config.yaml
n_layer: 14
d_model: 768
n_experts: 24
experts_per_token: 2
d_expert: 240
d_shared_expert: 0
activation: "geglu"
moe_layers: [0, 1, 2, 3, 4, 5, 6, 7, 8, 9, 10, 11, 12, 13]
router_score: "softmax"
normalize_top_k: false
routed_scale: 3.92
balance_loss: 0.00752
balance_bias: false
router_noise: 0.3
router_cosine_scale: 20.0
n_groups: 4
groups_per_token: 2
init_std_router: 0.0073
lr_router: 0.000306
n_head: 3
n_kv_head: 3
head_dim: 128
vocab_size: 50257
norm: "rmsnorm"
norm_place: "pre"
norm_eps: 1e-06
positions: "rope"
rope_base: 87000.0
rope_fraction: 1.0
qk_norm: false
attn_scale: 0.0884
tie_embeddings: true
parallel_block: false
init: "normal"
init_std_qkv: 0.0238
init_std_o: 0.0
init_std_up: 0.0238
init_std_down: 0.0
optimizer: "adamw"
lr: 0.000297
lr_mult_o: 1.52
beta1: 0.9
beta2: 0.98
lr_head: 0.00459
grad_clip: 1.0
warmup_steps: 592
schedule: "wsd"
decay_fraction: 0.817
decay_shape: "linear"
final_lr_fraction: 0.0
batch_tokens: [32768, 65536, 98304]
seq_len: 1024
doc_mask: true
z_loss: 1e-05
train_tokens: 525000000
steps: 8869
dataset: "wikipedia_en"
Below are experts of layer 2 (counted from 0) of a mixture-of-experts language model. Rows are named router (the router's row for the expert), gate (a neuron's input weights, with its number), up (a neuron's input weights, with its number) and show model dimensions 704-767. Each number is 500 + 40 x the weight over its row's rms, rounded and kept within 0 to 999. Numbers have three digits each.
After each expert's rows: a language model's description of what the expert responds to. This comes from a sample of Wikipedia text that the model never trained on.

# expert 19
router:450466392487568476536489428454558523490495544465530452524480568498496414476515546489457553547550488485533511480456440494521532500507520490487448498338513540484455510545404535511495477460454489
gate5:526535519464491440526483430475501478566558462449473417529522564538550453505487562444502574500489429519502513497435464471528580426537547479562435491485609499462420394485509486481455458473487528
up5:627537484466411442616495523457483394538477464467494538498490487419536524483437621482558565522463544497473512469466493497555536500473557552527489540536494484502466462497525426430516508493597503
gate6:489424566512467554461496553451481441463545510502526454497520428478547495498522494477565525553495528510524493435524461524471422556531502510600488487527497474399443520513488448481509489485559483
up6:521554559528507498547479461494472492485441504565435539524507522599475496454552430503563498472498480579468474548480570488497460573516522476433449494505479552661504501515476496462464536437399517
gate7:522547501517547511523454461488528460539477530537452487487484522545505456504498525499425503545541524502496430558469517549476527446471428482486446471526466486532588470518365501549440479515473484
up7:455422533502472529586469502546562506506493487465456493560452537549513482470544478537489542463420503447570568527478505477468566488475470473507502473508538539505530500478516520429509529501560523
gate8:449471508505478512523457466512494467417416510522517571451512506439490458455462529480552545474453474449508545567474486477543557500568465505562534538547487527485462539514509488415469446586524444
up8:503524484466483425444495503542509514595498497583511440492511565513525458514602578534468468487515462508509514537507409472528491578542497452555536549461514507551505481450512403391502488518503526
gate9:460489523404541511499483489490462545412495512483427490514545463534544463578563433495515530440394552524509480487525566448461565562511463528508471573395516505480512542487513520495453517486516529
up9:497504523478444537506435541464479514471558477565503505539486420461493543483443539550494470502571462496489588529450540460558462470495463491455501495506481514490522425478507488488530527523514541
gate10:559487464531555499517536482470504472473477527456550452513494490521488469447493440473456549454443427467551587521484484539562447472448551522532527492491470544538488468529551570438417463475515453
up10:479511500494451486470530495593530485442517489517463514531515449532527505530492514529500461537504485597514486553473461424449540602458439541519464432436484479561573562510507476508486485515454579
gate11:492522562513516458598489520506445388436517466556452497468536533403483451543517414551439494517491416515427514473408540547472478525492528504504511479540515467564513506550526484455462432536538555
up11:518484440535478493563507554522448540493525467491526494441503514442478494482471490482499516548447522478505465457443504559422444466511560526507450580515497507531573475547504491502474462540524455
What it handles: Word-internal or ending pieces like ing, able, ers, aster, ash, ic in ordinary prose words, plus common nouns like video, police.

# expert 3
router:537511514466496493515506523485465450553486463530511458577508465506490564465449446509527447574597523664490489452515524512567491546473547544539576526502486471522499473457519467505477504526443473
gate0:538571433482547522497557522518499445495503568555468504450533514513403509500473502560413472519426500553583530500467551470534497433481463550571496504489537510529520481591479479419456544568590458
up0:505480488563569590456467536511467482530529494551463539473583501428515485383502464524458409504442525536528513530456511484509520543505466526533498540513526508540479540525571445476494511533573468
gate1:460551504524445425440536533592520449587506499500508515508534568592440456470501481512517540511484468510523452468422515521494473453463596570523499473479589464481466547504523510530494470493473487
up1:544488539460505540552517513463458550485530429513524531525427476531520487630483554557401432508532525507453478550525464490452457539458492463452402496401501535512514449497467516482530506572483511
gate2:545467502445453508513501515450532439444474466446564589560513541596592466521490443548513498525539427463548461537534499442471464409468491432455442489539460474491526521477530454477462503506484535
up2:495428510507467444534502546448489541475528440470503449541547542523622526443485538586521528501490518483527462521514532434503487436391524448458514507441521473553527517425522466480446498516547531
gate3:496458543438494470488585497450578503456495481484520470493509535508475521484551449492525498521507426525422445535555552444449463528551518492486501513467540536530444473459520484524541511502499550
up3:514431495506518495478558430449504443475467527488514501483446450480501501493492551500468520506452544506587525517454474509474495508526479431497499445541505489443493502484476525494567567458477489
gate4:487511513461489492511487511515528477479514491549550510458465585550486486483466479491535448606509519543441481463479474515490511466447517476509461502475429415484499551449528552498550514485429485
up4:517486499506507521505532525468483515485477512413492502494538434480526503542516511545512537446507489420518482486482500506513470559488543412497525459477540555489517455534475499443479503541563568
gate5:514531536493460521487514527487555480550515472567518556456526507523505540496551450523548565411495543504509487531509513448498466500569543436530521510471499466590467516451555516594525484519530475
up5:426511524517453484459508504503505564559486496488500454465493430508478431479541506542529474532485563474551449526495495480473525399451468523562466481502518532664487540447550425455453537520470413
gate6:541531466548514503519498451522511498549493523485494502460515507504506530449509473491468519439453456509510480497513523490499445489450536481573454430512519455514494472529468462493484493556568444
up6:514540494553491495449491462509537521558517478576487462479467561511542528529491465479510502468503483510520482516465519465495523457535560443518414477480520479450448505534478497470495571488599513
What it handles: Words after prepositions or auxiliaries such as would, be, they, month names (May, March), compass words (East, west), km.

# expert 15
router:452481524501436518389526506548588455433450453499494500495503593432456523537537455463523445572520505529532513464458489490570462480491539550471520496511506520527490494484511478524563559501472457
gate0:540495536500516408473458494576397481505446497451447510505435527483519464463500506504498510555493483511508503502512523532464532485476500452579526498395538494523513476465450568459497522471502516
up0:492415500489562450433529460477478544518424449499524576540509567436534438526528510474503455479576574562553516498553490491531504588488517501492424495438487470498541495486445506508541531532537483
gate1:563443405484463480554490541451477520491491414468453416452482480573433483489580504568506554521489442461438499543533531563463510484543477472436491501467439511456483522502499572542471527453507555
up1:558513556446540482584548467541507442472473511519507523506478502483495505477493495477476497538512559550472494575471479557505548467494493489467482445462456502579474535555479518523412449500577492
gate2:442520474482588434507511416490421512470489449446484462458442493475554468476430500491457464513564489583537470523475446627462477515469516484515519524463494514459440530481492569586466459496422442
up2:514511421558336495527559565466517535471490578574512524471474530503453574539500521497495505467447498436494531524501470412504501483479575433541479413491457520569519478501514425494519572474538529
gate3:478506557475609476501468503458444463517447604499515464511489459514537447448484555455530518467520535564501474491458569525477489461555478465515467481507504497482519513548495490415506473457518490
up3:526550524568528543502487459542490475452437573494499491438457533485545494539486490438526504565568443455579414485518474468442529478557505476511460517515525538535546481502519457501486474481474469
gate4:498514423518548502539539517514510526547497537483547555434559481523523479456478535571531498477511439464463464533526451561479533513542535461470485558538431509456555437609457529393512481444553540
up4:606503502427457570502550496477511455501469491492424506451522513500442407540481478522505512536566571456424499506524509540478440476414489464447489450508518476547522475467460516469496461457449544
gate5:490442461458500539495461553518448525458501527456438496546540437525531480460413513578551510470460481445432453559434516496524494499483439405418505503469479516562481508524462459466489504449493497
up5:502529489400465530549532481596450523502391455475520526561498491439529447490421512506426440550484453435541523466498445500550507474511444412518456532450514492499452466425575468417459487518461484
gate6:507557447483502462521521454467539468520538497517491473470587474500523498528440552559510521478480486471533561528561544514508529471485466494542477502475437457471491462483533514485546588471461419
up6:493493537492522565554481554491476542474434521454529450557381498503509437498590422470539518542491516491513589451454465482479518573514474480497492492516509594457568549480550539516481452501487492
What it handles: Single digits or small numbers ending a number, such as the last digit of a year after 201, decimals and scores.

# expert 12
router:614494471490558447612519479584512531506570461472546503490534469529451496521537468520529571514471511453415518514506567516518496543561491530485440501511497463562496514481445588526439499529467464
gate0:463548576490506458506475473515460482571475462497524474521519489481540465480399594492461524502502508485468512466532571489477524441510492451480499561522479509474449454518490496456467478531560527
up0:480505477493506510506483505574444453566432544537561484498503483488490447453417592546480517484522541581522467509514497489507488475529504496481513495418496504535442454510470483446499491505511506
gate1:460499470590478502489545479493475488592562558512590560471481532532468494451484546474466471514443533555524533613485495512437487527560451492501499497599516480479452500399555439472478480514495467
up1:648474491498461472531462512534407487550501552497464470570556479394486458533481457470498501529554533547539498495442465485504516497465491480462488534400510429483516484480535580436475511450572501
gate2:494484500558513559477543444564484533500517485444504546556500522508565464498518463472451507453523533536481541534517471471435569467436502540487499465485540462440472493525554486488513537555495448
up2:405517564498507476462409461472617484473485529515489417473493478468483526553537502489519499547486519498504462484485544507530463513494493413487498515459392552502524562508498581487605515511465533
gate3:550523549468494493468488488464501473510491540488489516569519480554469442495517504495502530506496501475425515503469534467456544416509440538515455431522539496455529442493561392527545481452544527
up3:465485473548510498547532475496471426567491536479453550464449519461497561501464516505499491538460575518507492497462447511503516495468512480478474516457490475492524475532447592500495503516493486
gate4:498507464451522440456496511467483528508480546497478498523493517535562552453458463532503525491467468506550473523543546546521493467482523554562534476535481528563507464525450504479493550498528538
up4:484473445545477520453482466484542517508572555486582525579427535447501552498559546519529543439456462502489512466541548388524513638543502486438455536604455486477510544481471489485494486485529542
gate5:542518433450535439516558574496513488502512518474476526533540447564458506504543468516569536450579484551533498453542479387518453444443456474517469518499527500481489465485471553463465505433469489
up5:531511540471446543472490418510452459425510560483523548456430464509508510510420581476493495530467465478502534556522490566502543535489525492470510443516452519515459509521457387485587555517486539
gate6:570516490508444467501503484523503469486460510481444449489465420519514541456420553474546518497433496509538530550506476471440533484436524541458461479461623532440475451490516504524485565485439474
up6:541539481466467499535499470511590500519579466525494455452513487590457553540470469581487493505470480478451461487507479478533456486514507512444557527504590522486458567451474513502514393502492448
What it handles: was, with, were, had in sports and biography narration, plus sports verbs like played, won, joined, e.g. tripled with two out.

# expert 21
router:456532488456496453515478518458491508513519434569442498473473504529501581430512493511535473526472440535471485411545492541506470505545546524474484592532471536517479555523472522428623518492481503
gate0:531513505557525496462586591561494486554461508478481504448529512496450542492485544504534493490473497410519441511540499514451495470499557527511530457560514436532531514543496416534536475513555428
up0:423497531494531547486373471496483465488506504487491525521414469519534411518549520500479546479561577536470527462469442480525576606488450516528521478479519518474524476423533538474463452511517499
gate1:517448499548571542520518451527499482544442508509520477436508466463483420524472517513438496540443571514486534585503513515556418504484523542512530475532502526611503499567540480495453570632600486
up1:502497469540492544472520397514506529565491470575505471406517505510484416504427492470476483538400513518522503474512538546533541507518526519503453497598498422524505492601531511519508508527528522
gate2:543492518455517482501452581474542476484533486543478547621563413527511516469542448502493542521521550461506565518504579511504512475577481486484447487500521415535480491455497544465505510506511486
up2:433533500485527451487467528562548534542515600526445551516544486492529476515482564508425521582503434469461486464492472520494524431521508482483569541468512509470470418539450495549497429484504451
gate3:526513515488529556553574503505503435487430597479485557459523539484457481468501517510500464565438583424582526534551506530520504466528624488506529490624534514578470505552471464509498444574548434
up3:485555516572497448500530464543468467504445609486559532405579514479500494470471585445448482539423464433523529531516578509556459457557520512544485493548496507621491386598513476478503560617555511
gate4:472435461519511471479523455579459506496416575507524489467425531473495498544484511523485542460466464556538541521525566443555474455591503461473539503469464540440550434436498493550532533512533546
up4:440415557473527529488601405511517511502436524466542495533462537499499537539495571479547522479481486520577550509565523475523506488531462470526504517519496492478459464475460559489534561496498507
gate5:555552555521547543471467539428453436570420565484523433502493538524511503558458433495438537585554553483573522499460512481531491506494484490528544524558528466561521448534527462466483505578574565
up5:568493448520479530443489501574463526511423524464510500472477532546582470498516553428452494551493533486527570604533461441446523501508454534564531536532498588594512548528493545549513525540507523
gate6:512468515497499546487528476532496552466460554473526427522512434425596503634517522472535516551504536502579518559491488405523502504525475468512484469500490484532476491473458446599414538554503490
up6:447514512523477502566506538519433496607525441572541457523528492532506558541458512555468488512462450461485524476443441495504512425488462494401533514526552497526533532547477394491546504457483533
What it handles: Pipe starting a table row, opening parentheses, °N in coordinates, and function words like is, are, the, a.

# expert 1
router:447559531474502535500484519506531485512528466539504478517501532502504474523550441451510477478519482507672486469462500515535508528532490478456499633499489580510440496519416467439515471468505507
gate0:492450464498478459485529487478469537512608512487425493493476484552532507497496433511445473489492495516465486545462449434513570474531523522494543485499516510492473420497571539539511505513559533
up0:505535568503513453431510508531513481486499495434538560471541601459472550510463450528505398554443495529506493420505466492552565527509525524537506513517538490491575488471524464504525460522444531
gate1:438486553569554540532511533495503459487463485527556565470560514461515540502504505537437521541469478445503493563451518558520499534498493540531538510446475485582550557539484505509426494493570473
up1:511526482524551546583459485506501442531469518509475505494540531414507449443469466525526479535424465527509475530472522589412492507502519548527575525479456455585546554540506500548459532488532524
gate2:547503555467408458537501531524467518452536463510466486457447481578465525511444566506534520380489466505476488553447486460476509423465455505529481484535577503525499495478608598492505456524531499
up2:490495528493483432551425515456515562443513504546536551489497515462462466521471484507490483415463500454557507539464498505489493500503403490447440527471489511524479566528521542529506410515435464
gate3:495527511488502440450501472536487473465449585484493504511521528436467482519537481551521587566515494485496466490494461421509486570489429470527474506440513495462560508534506504540483487475442512
up3:558465542552555486461459511511496478470453526552493507443514544434492475511555494521482546581521501532509497486492429477488518518572504542523498509418485485507541480517550523540513498571505396
gate4:512446511476526522546498454488465442521417490450464469523471536498525567465499544442541552563507480513453532528538557493461583551602483548463478516476467604527533517476552539444479464482511503
up4:466499494501478509507511537496557440574504489474509469495443534439488456425475544493521568474573470616526517488551470511507530559537487465476436462482409553521556476503469496505505463511486526
gate5:447525485504458485507478547472472545466469456499528419555481549465446496569486468464483491506515455447498583485525482486486513479533524492491626517552549472545510533518511484495475469481434467
up5:460520522471456474514516506428537520465488539499519445551455504500502543566468492477539490543573504467516514491535509503529474534557520470514633530502521483506476555500551521505439495473410501
gate6:502476508518480493459473469481508500498522544473477485587482490524494506470418559558527520509569512494453494514564471506437537568514465474491486416429478552471456492489555549513487477468446534
up6:503572491527476506519573520440445496557539400565496515444477541479525504570454513549535504517461556470491533477490515495512489463448469504508569437484508417503410447479483469551483532530588512
What it handles: Three-digit number pieces, mostly year openings like 200, 201, 199, 197, plus other numbers in tables and coordinates.

# expert 0
router:458514560527488476484518522441462436512528410542525393553519517494470448495492489553500533391503548414474497483502595509464508455511565577505530533522582559418627595548491462455492498653535502
gate0:490510480555557457534509500482560544478478497506464443483506516463455453536547493589515494497436572436387443512531504506491457537509527498509457499404484545487530518553426466565479517522490510
up0:462413452442548460507515538475480484456492525477488425514463522514513504511526476499565569470492500512453537495467518477488529513497536519571508571452522479485590528473518454486484565618554484
gate1:493531502514546515444515471429397455547449487497541517434512491480485434551473489521512521476534451498570518499478501486528448502536471493449590459579494546462458485494632523518503502544560503
up1:522509523430417528517559442485502474519524491532507517491453498588458545514501464474467508544511464487568535489496499525415474471442483523518397576576507498542475545451516436441546485525467512
gate2:540510502521459536438440475445475525504498458491571501545596533486478457480480507467427537560484525484518553434464503533461467443561486500545496546563528543481515495524547423586452484558498494
up2:457529412556499502484445529508491455531468475585440504461465505521533445507534507458544577511475484500478490452450491474460483445490486544533518505406527440519479564523477503468510529507485566
gate3:532525490458490469596495505592499540535479546472468606492532483531536508610504475474474524491498572504491476513576518564470536487447438544476540505481504439496469453517529546471549518457426456
up3:503439478521470402457470503454485487484462524541578463502525508465460522450542419448535478523514494490462535549483476427464475517525525498567453544497475496614537544542524566534560486478574560
gate4:473548565451485484529521496433471495463556428453504538465538407511477488527497475490508462473473502506475568580444609438472462539495537524581499478548519470468518511558517480570505557412544463
up4:535487430570548485545478529524467466418523536436455487510526464482447532506563479474542432491485423490439487451480492524483530516446516500488535523432436479498464497516456536554496503487587492
gate5:498491536470512523499483541515465497474410546494550558471495407512528474521527542526451545504479534525521470543481470471512474489551544508459521395527519524503478498438548443505528505453470487
up5:473521509518504518489459519460474534465474509526528437548460536529464424524468499515446545508558511476508507485514525538554508429546511479478521458571510544442489484511577481500494533460474469
gate6:543501507504487517493477517452501535470447516489516474542423488487539489473492528544495526596538485560494491538487524437561450457530518489444516471490450476500465531485499428515477488434519506
up6:502521523507457490465429484514512505427452444417482453560409518544547474500473532542510518551546451518477467449489518453544411482493526497448469479471448445532501513513501515503436485476529482
What it handles: Middle pieces of foreign or transliterated names and Latin endings, such as Sreek-um-aran, Sinaitic-us, Ol-aria; also the adverb also, plus & and /.

# expert 7
router:487526590520486509488481485497470455494444596451563483407535559504505468437419564482494489426507502443485490553594478568487499470480527527451509535449359545527456565483447467478444505459528472
gate0:498490478487445495494467481539466451516537589506554443494467517510567474439469489471518489400460469543515481441497555532503478460450489539535582493446465416564495491523524493522475501428534392
up0:470527476526458476517519515515379530475523519433512600570515491543514483516577513491511524519513504484489479516487467501525540526481505588504431581418501498615522538482508510497536443479492507
gate1:458515487474488406514486481520558480541492501499436537479543490522514533462465473481462438459499402447469520541495476438434516485417478454537551490479499526539505515464580511488467468581493454
up1:453516485548507522408502516507479589466507567433527484503476587487479509453524508539541487549505557531517449487577417510477522513548449531597497517483522483470490514531468514515521433440466472
gate2:453439468494549507489541414577513428530560461506466496525533550530447486537481495415474535559461567494463448477481479452446504517520507530496495510562509497484498509556509478485448502490514547
up2:487478476534501533498456553462498628469477488519468515518483493555511531483533522519529513473502531524513505514487568474540518469521453497505506509479517503503513429477482541515551563435449473
gate3:444514515552458525501523512559569509516426593568537480437512443491506428497526530478501578536472509450502551477529501434492448372467522531517538460429506550512465544599486477479447496534510485
up3:520506507501473539487514459537502516589474526552447501520469522421503460492537452527488572489518478544540559550403502472512557468501454476492554478492497523447481514566444480566455497530532508
gate4:521494519489495576534487559515563511493500512517530443450440482489491458480488558463544567490463459466537518557483486450531536438489450595640500514513464483514478485513545442493466496400448544
up4:487498481442551517498489450522468568534477448550424492517399502402477477512475491477555487497526465615407554416514492501553487575479447542470526501470531448459461500455441595485459547516562473
gate5:543479556512505496539591429511480453482508499526479516457459461582471537478573464486462517498445483546363494506544509491526488435494468500436481490591467537498577557529470523529518537514532531
up5:506481506539506454562522524443464453472468517513519482511449504595511495408536497484493483481544496538365504514568521474431448470508524539433531499485503561469503514520525469520496518470533500
gate6:499443482494591487495542494450581512492472512458546447483508520473509515541551432504490437531489476516511470490562477567493527537521500483485520500472576510612562522524456578502542509541472481
up6:441584422476450505409496512474530485509463451533492598504516510558485541520416517564529445493519481521460434472434536485557509486456469575510451520569415424417478486482574459452537543485528493
What it handles: Line-break tokens ending infobox fields, list items or headings in chemistry, science and technical articles, plus some word pieces like og, Ha.

# expert 23
router:524472505508524478478476498495476548521477474466505531459529458484510535522414513500459463458450467450510453447536540498514487485458509508463549482507606544428525483594506516494438500508585502
gate0:527549543478489537576437548451486424549584599470524475568588502507518493502506521498613460548473413464462478487486618523460520488545539550644459453587539482473531536593438525485552480545529467
up0:517443469455527501503452462507472542464408555502505483523490482511487423532564468403441549520494545502440552483484464452513506510483450519532572590445534545588454477483638541573442452563521496
gate1:505525540484430469428449580488545470516528497532504506602527479512571484471454492480483488532504469499499487528508490467522493472523472452487442473534535465475477509540463476501523509536483471
up1:488526576511456529420524490425457439490535500495521489528527448482553453445535491470507471526442507510453512453520518483517445497559411446529488472500489543449511536534456381458490511566572445
gate2:561498556508489597455548502501469486536453530556532512462456454528464529462528490468516456486497542520485458448511536572526536498498476503519503540492552485501524466468495559549523528537547428
up2:582474541541527490517552512483559449484459521521490500529479454541560477368542467505481572512578538518508476473477466570475497491477493515452417491508515489475514550525462521504533530425538445
gate3:531534501511512538436510522498483548490536544546411469525521463523502468395476364563449573540492539494496553503473490358505531415567449475548466503460488586475463584430526477471512585479564519
up3:489560461516497548534523580525472470519395440545503579500460524533453598500499561512508426498528546562510429544453508570519477553417476552495485467564459462513520459550480512468512518499464496
gate4:500489541549418499521463474511487504460536425453595471493508442458495430542488490467447491425461549478523537514528402407534481474508497487519555493484531432486522564490494463481560429417488449
up4:517526556518482497462546500511492513485523572492434560458413457545478577445495516511531479573500505495475486556465542489545507542571483497537432460536425575519485542468495542514533543494479534
gate5:464479471479486510515546496496387453504452498488482536542478485545528554535447498540491490484472463575477452500477526554481456449514441478503491495494555524474542523547431555500511504528488524
up5:512615574471522502462470526536612465567519390555477442506512505429515449486495498414540477531512460425486532520482495456455501555450486578468439506514480499528516474503485465495522459488526546
gate6:477576517494512482539474417440492514571512477503571447529574538552494470470455506467491512478514515487530424477498548431507518462487544500523509449450535547517526491577538517512451462584481446
up6:540513474525497485540522477482500512432510475471463435497512512527419477546533488564566536502521456458455463539570534509564464508521582520505442540510529424525462539508479503489512552475506481
What it handles: Short letter pieces inside foreign proper names, such as en, an, a, o, il in Berenice or Jesenice, plus initial A or H.

# expert 20
router:503554537547554525557556536482564598494502468478491478527508526503486502474485473508527400367486452495526508508511498517412489495533482498463471445394476508502445537399550449468519500541535517
gate5:429482473547495494490416438470578437572441533546509444468466508422525474485379537522554554481513533522494444460469520515551439474552458483519489544498444499496426551535552541476500563547519490
up5:432428446478535447495524488447536517436537443417482552495487532513468614508547533549450520487578460484505545541568437496507548630433518523506517529501509544521531450437430508530505472440517565
gate6:454494495505435580487454474542476475519450521507528573373504539516470492508574479521525528526460487475434500478460547450507430525452479528481452484551488522496476472566548468505521541592554578
up6:482533505552574419496555482531523557468512475465504452535490481469577490495460530483505499522541429521556530484530433574538472509471502531547522564454483532523509555441490540502525497455494455
gate7:563503432513463533565500426508454527515498545466501600475510475503495519449456574492488525518510502521553530528532490536587473481480497537521456524569537487485582468570502557525490494560451478
up7:530523503445536479567544519538548505532564546553533529477488454487473514498470517521466466469518462478454504532533493442465426454469448575494530560478544499500505465472559441461512467509444436
gate8:481505559487468503446440567430447507564491557533524495513492541488512450494502525527499587513517541486542470517535571513523547532560613483520427500516518556443542514511500491492591551465474548
up8:493567533514501548514468513412502539508509535526495492493505506463520474463449499484495563499489481487566560487530515510481493417489520495463417466552541504474505553506527463511498472523491548
gate9:518457505533438527443474489514520568534469538514440528550475523512551477481572509528485502479517496571490466503592515486531530511501515498483495506558474567508453503615508462566556500499431496
up9:555530536530457491424499546491499483521579571433495571539449462575432495461516497511486512492418479553504472468537485506547513473484493471474481468523504453455487543613492478579521474471534521
gate10:527529540462515508530491472557518466476534520475451464469523492458558478553499476522524467462519549538454487434452526497475468489506438545542538526465528466631431517490515504524550514449446516
up10:462488456501520547440487495491533534423443451553531522530487517495464512458476493448568534476498556456582529556503511520494484473508573478525432488512487549433522469474520528526447591511463461
gate11:481488553531542526484493540465426458580476496576519523463548461438478484493553458497513484498471566504530527454464490507487477478551454497567528523559569478494503511525499546473530524560519490
up11:487472501493556498609470546554497502478448464508539511441484430410438545417538470494427470499497521483525478481458481488430561537483543606497450462465479508520435508491479459471486560464506548
What it handles: Prepositions in, for, at, on and that, plus quantifiers all, some, certain, often right after a sentence break.

# expert 8
router:506460478542484515547446472555470495431509551517477490540513433548478458521547535483469571500506446489491513501463525442445496463553472466464498490531480529504490412478539513526488486505453531
gate0:504498497521561521498479485474422439553494564531509474478472455523516561460520501525498592514529587520593498466544437482470468525502553500554426528505501561571531431542497544474456469489547516
up0:450485503526482492517473476471500413543553475460504592445532455563503613593521443573520441485518499532503540546483496522498451537502568462461519499423421505508521540571468577530536548480473483
gate1:512464456471495556548454470460464467457519393555454539466479551420459508480475505478496550536470448492469459454450481579495561584477506574509501562406453474550527524506441551521528524498450501
up1:478473513521498446447558555480530561579491552463573480572549469507490493529529480486562483476533594515505556510555402394465457461508482502442502435660538567464482538490538535511485456464495512
gate2:517513508570488499463460490534478427484468414522428518528499440456506505455502492509483481449512472524465539514480494467509488521535525497539482485505478453429491494541436455546479465494541474
up2:579485515529538527530458602461562476479587570452540489427515481524473512479494491455500519539444507467583498520570391480444503468458479524477572461503536536514594501517566508513475464458506468
gate3:463501556490497534507457529487401457484573505492456483509542551449478439393480479439486455461504483443464501503505548515451471535530493545565528414525501525549512434509439579523492538490431558
up3:444491435529499559501461484587530484447461417477544496476473521458459459540585460452497460521531426436460491553571488403474533512519482518472468423452482497438396475482557465560513533513510599
gate4:563543510444475491521492515492490500409541464496515519495465555550548437501527502563501404546531486494477514598490513419493511447493483490492523559439548500579469589443528488443494497457474427
up4:491565452461583515534399497449532593489512528562530474430438482503453568507494460551543418459497535548509500530571510436520502524470515458481430563488510407587493561446470500480487501525495504
gate5:567514528423475490526432539467404526471525462519506488552529497446518462539525453440503438546482478482581500454510390496557490515507514546570525510521551506462567479431519434541486488543543446
up5:527505544557517519541523496501491513495458523499585515484501492595487581502477509504529516478507570458419458530544517544475403489472517482470391522499457443559467510550569508471444530457530514
gate6:509530468486508515455560488515493518548521426560485422544483542599481504565475537496516534476507475562366524568464429551549531504494465483485596495518561462480556431527519517513502535496539547
up6:501459525475443477520562545507485456478456544480457591512500450516570494515560477470519449461506526417564440419529487447423485522548476483445486478448474503558452499427527474482538506497463525
What it handles: Main verbs and participles in narrative prose about films, books and careers, such as premiered, released, went, held, located, and It.

# expert 22
router:466439526464458502468462535537467574449504536451508525553504529437522495489564536493458511475524520455528505502456476499512503440470495469399532484476489525549544529430486529477435515493476507
gate0:533476502433489468514425514516490450469496500487521397498493489484474411564503529481546527505470464483443513524478587525509550485497446538514480504515525451442550511520465477463518576509471500
up0:500487559567465520542520515466508534559513474491483571472487578494491516444504534476481530504502562578596509441500491549479433553555508550484502470525468553528526501458496529529522467474524517
gate1:490448433513524547556525491404535517553511512525571472469531544512468528503515500461521526482491508485481520429483526571545502481514559470477386579540452506366524545563505501532460483532517562
up1:538474520511539497508527522481524526563482501543507527526587527452520501479467547454493519485531575449495478468539550515442452564520535487453469521458518462454505474592578541582447492545574605
gate2:455469503492488520546450452529462439512471549501597499500462496516426365514485459562515498533474523435451480477497487494546454453511452575507433527431431437498399435450506451485472545520527558
up2:533515554470512556560523474550539469519517439517513481585509407496470514473534449537474566493479488428472533468490591453482529511416454505453455452520522504541520416494521491497474466527487512
gate3:483500490456560520532555497471518501510484495510492506406456590470512519498423552436515418410497479402450371485504446476564506456432503535498498564491451434500544435544531484520503471521483477
up3:529532554454451466503491580507469463466462528484523423512508517496505445558565503467418583514485569525514608471492566520531490483516493527574544477491547535451447567500528405443500500552469530
gate4:506530486532486434517453459488495503497506502560522480525443451553470519522500558576467510480513490469470482516426511414533463506466491499570569486537511525472515434493537506539547474485491524
up4:457469534412449461460523423563536522439506487521430575533526503471506493475492477440506508493448520495486513544576569602492528463516575530534467514491488487538379493547426537524510500478485522
gate5:497555506516468533493486451555435481536458500501524548380474491554474506477459500542518496472469511539464477438452503545538461499482538498516521482451558463496500479518444565508467478504506509
up5:450495508514509485527553528455525556450512516492475503490520463514538496492533469495497461480542494502411520477462523488464496437501504463499501401479538575509516484473518586450480498519438463
gate6:565462464505505512538515515483529465573490494553526438527535473535514444524486473544513505538564496524514583482545541444516460499533450480497527477486537488475461556536457542554494503586523492
up6:568460508461463575514572526442548565570581466491511471491599447524441461446522466535460509537503521510500507445511480536503486511543491489444495436540488496486508537429488505542481508582546520
What it handles: The word of in titles and relations (bishop of, Patriarch of, member of), plus one, de, and Date of birth.